config.yaml
n_layer: 16
d_model: 448
n_experts: 20
experts_per_token: 2
d_expert: 256
d_shared_expert: 0
router_score: "sigmoid"
balance_bias: true
lr_router: 0.000282
vocab_size: 46060
lr: 0.00211
beta2: 0.95
dataset: "wikipedia_en"
Below are experts of layer 5 (counted from 0) of a mixture-of-experts language model. Rows are named router (the router's row for the expert), gate (a neuron's input weights, with its number), up (a neuron's input weights, with its number) and show model dimensions 384-447. Each number is 128 + 32 x the weight over its row's rms, rounded and kept within 0 to 255. Numbers have three digits each.
After each expert's rows: "gets" lists some tokens that make up at least twice as much of what it gets as of all text. This comes from a sample of Wikipedia text that the model never trained on. Tokens count by the router's weight.

# expert 17
router:103140091157147091135131097230089097159189151135112129112174117103166142095140130140101142086150152163109090133131134153093141086096134059109075158157140106172099121170147143133164150094132131
gate0:131129152099123088116140143069101089179128206115155103094099127090085112077107107161120133087130142069080097110146158172118206090135158133166160127184166101094124138060180122136168078067165149
up0:119101132101163120122106099121118135104175133165120113102120142120128150038076110118122107130194080109070134095141168154150142166174129120171119091140139084116103172118122112093126085121162047
gate1:118102081119142109117191147137135140103133138137216087130124108135109124122061077151148068175140104183087105157195180139116088171131169089127114101143065134189161113194106137099141107102130100
up1:135115074148143101105132082076154155117138114141169158127158079101097112171142108160134135105106098184147110111126192127144117201143181108088133143114113111156132079229064182158113144071107065
gate2:100152176132109124116171153213134138122174096152092178150070123129073126112114180090131106111155061148176121174070099100144168089191124155076156191120154104157116155090078098107116079127085159
up2:127140080086077173070081116138095104136108117095091101152109067150155098108108119104139111102194110139077155205044157088114120147128168150136156152135146132145106096220114048102139135129145152
gets: " was", " is", " were", " had", "'s", " be"

# expert 4
router:053088128186115088089097147160117096103215176163117115073196152108095068138136094091110167158143163166115142167133114156137134130103119129110088140109189118162102116099173093118144181158125129
gate0:142114118144177052125085162126129098096108144092126109141131101169173117136148151111186110184124098160133127124103100195105171156095170109072159135157117154167107145150162111110102153116152109
up0:140096126157166101141168140097190111071103148075119126158137095093138137136160157141176127192087064183134068142103137233139161151157161084098162106131096167113119141144147055137148170075123090
gate1:157158077118121117117096077165121131119140126077096157109114156196155127087125144118145143101179130161036114200085149103122125090094173112102104101171155095069175069159067109168150158120094119
up1:120104142126127077172123175134130141103055079145168071214149095136147120124172186166071160128125117143202101073136041137154120180142134156136113229099144117183098154129132168168094115126139162
gate2:074142092117123108135152169186097098091228118150189106203165168042075106075104132148103109148140143137117070106140098122119104140165160106128190119136147120117122133157181114231105129141141180
up2:101177111128120076110163108134173122159166118141109171182121142141141139117118147125121166063138178118111210157079172143168147146152090087151131150076104125150131121069170141153178116159111135
gets: " of", " by", " to", " from", " with", " for"

# expert 13
router:129070053105178085132093205148123114111150152144100098096123045085163118154143172158142148093103155174180137159138169127098160131106124126098141142134182153155138161114158172142120097094121111
gate0:141150118163163120180204103136122092178146154157135131158189111163117136120162130159082120137129151132125138113139092160139165159153105108068131116069117089062120139120101126121092125106137077
up0:109126126128142115088104180150159194161119103148147142048173154079142142175054124142099154166152136130127079175100165084110117168163164126208137151164118102194131110127124127114164101141172208
gate1:167166110064083100133130072175146152107166128116103151159139182133136099111116133084152130139150161097116053131133155127139093114172179100074102149133144122090075106110158154100142105106121153
up1:154164147123077131100165149102149129137083140135128098138080164166157139147197067095153133178105132111076090080142164146059165245197131150151080131099088107133154167133108154143128104211109163
gate2:135146089109134100127116128071164094167105122145142159134129116101173165134162167159154123138117102103183188117123099063078143182133069155169072110114099155129106170150120138096158113147099102
up2:119129105059159140137093053081122055103097122145097186150167150116114170107140070187116132113079140123166097130134149150141170116098144152132079105102091158125158150131120185105111161127122112
gets: "\n", " |\n", "|", ".\n\n", "\n\n", ")\n"

# expert 3
router:144129115121079147161126137167131148081140146146143104102110166104110110110107117159108106087122114140093077087141194150137151124096109131160105129158129109124154193147109104113090127139091112
gate0:138139135142125106048129115135095142117158123062098125122110111105125131126087118131108088102084117133147118090104079160146086094067058125096180164073221163139130149159068153139086174101063096
up0:189110149126187113172151088200123132162103116092183113077072118158115101129165174151150175123112159180095166102117123138140111085173066112139121082108133147089076116101096167156119091139101190
gate1:141135168098147071118120138198096135131132123172198112060107083134081144156143133126153137102137114085126144102102109159203181128130165143083144097112104100119160192080124178165135134026128180
up1:110140108104119063187141152126111115134194143165120178154117155136133161173172095130150099135142112126131060121070097177095182150100164156166191135174122123127143132156151127142052124110120098
gate2:026074158054131112153128172132098120128167150217183108134129158156113141150104065113154189195148040061123106086140148144104104098114064143128147135116150142127111136137118172104105183094151072
up2:118095101133134084087127132159139089099175141186149100141088122148069161099149109127160110152128171164160100129132123141087144147067120133117141062142167148068134163114125138175137096152161101
gets: "1", "2", "19", "0", "20", "3"

# expert 1
router:118083146179150092098096169181172091138140156153097093123152064132191133144156172182135113117151194136112100187135196122088181107169120097111133132109134131091120091108174176066129111119179098
gate0:112060161122145131163110122141164143103126089117127122081121154105069125127173113134111143128119153103156165126133089117126061117145070200094126161109133121140174097126101123097108153104106110
up0:170129183154074170118171125139140168134108137159143156114170128134118130145140071127198114141149150157121147119125146155218098075132116150114125106081141103156134132096131069085102151102159137
gate1:138111171141128069080106066107095160148109189127139089110098121150236128143118166108113136120110122128164117168076145130093154208184099107127182108191133173023110166087128132111088135126170148
up1:088143130112114132223114162104108137122119102066132163124121147115034125107134114131112124158123070121084140077131094163108104156084133120073118106078103042169121159113176101154110123125136171
gate2:093078174137145116042112150117117071105093185129107167162116199113185158050073115178139194136105207124085072109133074141119134108146196119139054107084094133108167089129130136105109166187102159
up2:146150113071131131168133174149090161189145142085076091185062130094121094170126105107106060115126088148181112131185164114117151163140097129109151117128115139107153124161132108140133184116142136
gets: ",", " (", " and", " is", " or", "born"

# expert 19
router:121150120143107099138130130179125117160136146150127117118111135152164160096165115126147123107181131233128129102131152132099183113159121154109142214189146096111124107114129123106117127094121097
gate0:136164099148147163070163139105098170119123155146095135120134123096146157112123107159129059171134116145117185128154114063142108074148182153143182109114129088193071146100069140177104123097132103
up0:119140105177150126107193199109115179109104187178117113119122126120171165116109114143180069153120134102081110155177140085126092143125149113151197108111176075135111170117097137126091102108149127
gate1:131100140124137175095110094182191166107180083122178080115169136157142130140159109168127098186172158134122143163151088113089161068080091163126126170137160141078125111073129084045024100162122099
up1:118098142150096170087111115179204175126149116151185080109132111148143143161109120136119097191176141120132138141136095123066130063133078134127165125166177140053110137096131070090056126135106100
gate2:125184117161109103128086088126164129114148156133142144154141159140191145101155102147061105128142175138136143127119143161099070197156171165139132120121150155043150114175101165106147116113114148
up2:124183185081175134126200155095103129125083128185121141168081114133091125176174163099170143107118084154126130125125119093136179082092085117131088143099143129146118156117177084092102129151181151
gets: " |", ")", ";", ":", " (", ")\n"

# expert 15
router:130173133164165100083113156146158118168158124146145118097183160075139091115186110129105113093078176136182097112146105081064090120163112133107121118150134076090155163182166120133120115099111148
gate0:121150087074127154093118133125219098132099047189124137135073112184127128151154152151100163119104141106133138107105086144185122106160096088121029129104158189117126103092143191141130125118126142
up0:136136094146213113121068119130182147182153078187122104135117090146111140138104092124154212165138111121151049103146135164139116208098129101059074121099157125104161142111189140099107145117199122
gate1:155170199094114168166087130134151138113139152072139069158128153068113152180120145106089131151135133110144160120134112131110144138103083167120109074152153142149145149109108163083070139058146142
up1:142226077040132180077071115107117139102119131103211095134109190104139151095122125123154115073116101079145128119164107127107132117118103125199088114181207130094120120111142180096116190133125163
gate2:118107143083102094096174114115140138138187132126187090157152115107113144150143110105132133116120161054166149180129113128139114144138131130231107088123143124070210128120095109147139084093131190
up2:154185174060160116130181165146174184179153128150156133068146116114100154158116145119127124151137173140171138112127136066166099119097113102229132131135190133096162166141129160109121094106179184
gets: "%", " of", " all", " that", ":", " were"

# expert 14
router:091166072141133123137068147137139113119133178197093111118141111160099100127118139132148126085158218155143114146134156120092179109144129134092088123190201185133124101105146152095152089173105142
gate0:129149169170149076053139075119132106143141111084150096126108141187130176128127190125154175147112143114116152121160096124133174115090114116186139152080120068125120115144081086065146141116136144
up0:139172071121128189147121153123098120099082166169136117104143081104087139119132075061166091131184080108133081135105152084135096137128146098051114070102117167126104144114122123183145093176132112
gate1:110091075137106144106142135183154131177090145104094057163098122179138106103120155180043106180132114088120147132091181083111120082101128143078130121153187093167208139067147144153209149127171126
up1:107079066141125198083145129164172138140084139130127124152092133180151134113132204152047108156122134074106133119068142100127151040097140118059127111135143094175206098044106174122145123126179149
gate2:145104163146089106111102103124184115164126135201139109140085154183165125129126159183092162179114126079110147128027128094144133162125117154159136108104143205157126103121155144107109104181165068
up2:118105107185153143132095131157110130127122092057167076098138116114157192138118170089109169143106130112098158170194123166147134079166186162157117118155087111136118146110096123142121145165114127
gets: " and", " The", " a", " the", " which", "The"

# expert 5
router:096112143155129119100129170126160097117154125110149066121154125148110105089117120123123114095112144114079045128168143139146133108096123131133132193145184116153162130184162161063115124141090093
gate0:120056097088108082082181093131053054077117196169128071089138107130138112121117123080113101178164137120078188095111110093157181095065161149102157150104111148119109118161070142131141174098156080
up0:123170153138139193125106136113171191160134117098099128181189190123096136147124135130151167105070070154167072122142122171070074166146109109182139136177123112128139157077160139093150115179093153
gate1:099126128147133124154129113156109134090099134115153130097110146123127155181106119185082108145066080154091146111159169084147123089147114199135142120107144156140170122129135063111070096113138138
up1:135149103107187124156158173118100175136143109137148142062198116098182126117094161102086144106145062118081152140188096145085135173116066129089134136078139022139134087161094160104094138133108179
gate2:108051142134127117113158137125126143082183132126154149128096111153145156134178177150148097156152103186134100092118148090130100129162094080180095145143073140109106194168120205121168141163081085
up2:130167147195153153114114080092106126155065142158145078095130141151128103132073110092060137167156131111134099130151177148100120169135186160086112121138160176136084146117147172102127116084154174
gets: ".", ".\n\n", ".\n", "0", " The", ")."

# expert 16
router:135118125143207148138133128120185075129187133108113153120136109097108109112174154110168150096097094141106108080152185100111175112091130096158100147191153088055130160108107187170119099136102167
gate0:106142128112098088103066167110128112121146103132064155114147136126067146134087168101181130138142130100113118123138174150174115162136082061117146103135158107118161114085119143158130189111121116
up0:087126127126144132123126116124108041147103137151188117136104123110122142066167057087164157117095134147166051130170066099132083134086120098122120118144112176100175165151207142151098101168139179
gate1:115151132152113129123134170112142171202149138138111113198147190077145159157109192087109146145154175111184111052143074063081151049133153111126151084120143145126077099114156136129120145137116132
up1:138144154166145156163109115108132148109153106109151108126139123176178096079133126124111111134063143180087131144120179128232150162132132162103122183132076070121194141087186132126139151152096173
gate2:113124097134157138152174114186103118166103138113150167150121165211126076143160143114164135102123146171099125175109081085159088135088158178172146188178139094123123148165152173142150133157138174
up2:106075115149094193193126080134118085099184175184115101139168146133119146175154120154117140164217070139155125134188137102145168162098077084136079102071109142149139079119127101132124080158128084
gets: " in", " the", " as", " on", " with", " a"

# expert 10
router:107115096115102126126120149148111107179176172128090100142111134093105129105195081091141099130168172174111131142181128091091132105090189127156089099110166095163184135139089119153156124111109102
gate0:117105068114150183135102072114072088112134156135103162123123116146100072158108115122153182130098109069111173105096139087129137110077115090115193108142122168124095131151116112116042134101125163
up0:144149148173148088145122190148173142150125109182173147120173150169154161104140161100110086080125137165164134128149088204135123129149170159167060120134164105132178129101138148145199153146093106
gate1:170052060150127155154130177120173157144149097142111105165130173152131152142137159150106147105082130079129099082147163119138105138150140084154186121081123170067156121157101150184105128152143073
up1:146159161152086119146133110138079118134140125096132093128120161145137093127128149176137136111098112108154124161150149134169183128114119166157104116193123094133095162123153104095141201146069106
gate2:139091119157085094076114150103121112134149094137028152155128100100106069135125117096119139183131089130071159110100158109123138138135137110209066070153073130177140088166140069129137093103180115
up2:129122157113170168128225098118150108111130135117164190127131142117144146166088177153148148074109094112128115170153078155096069128096118100066175121146116105055150173166196130185130212134192142
gets: "-", "|", "–", ".", " |", " -"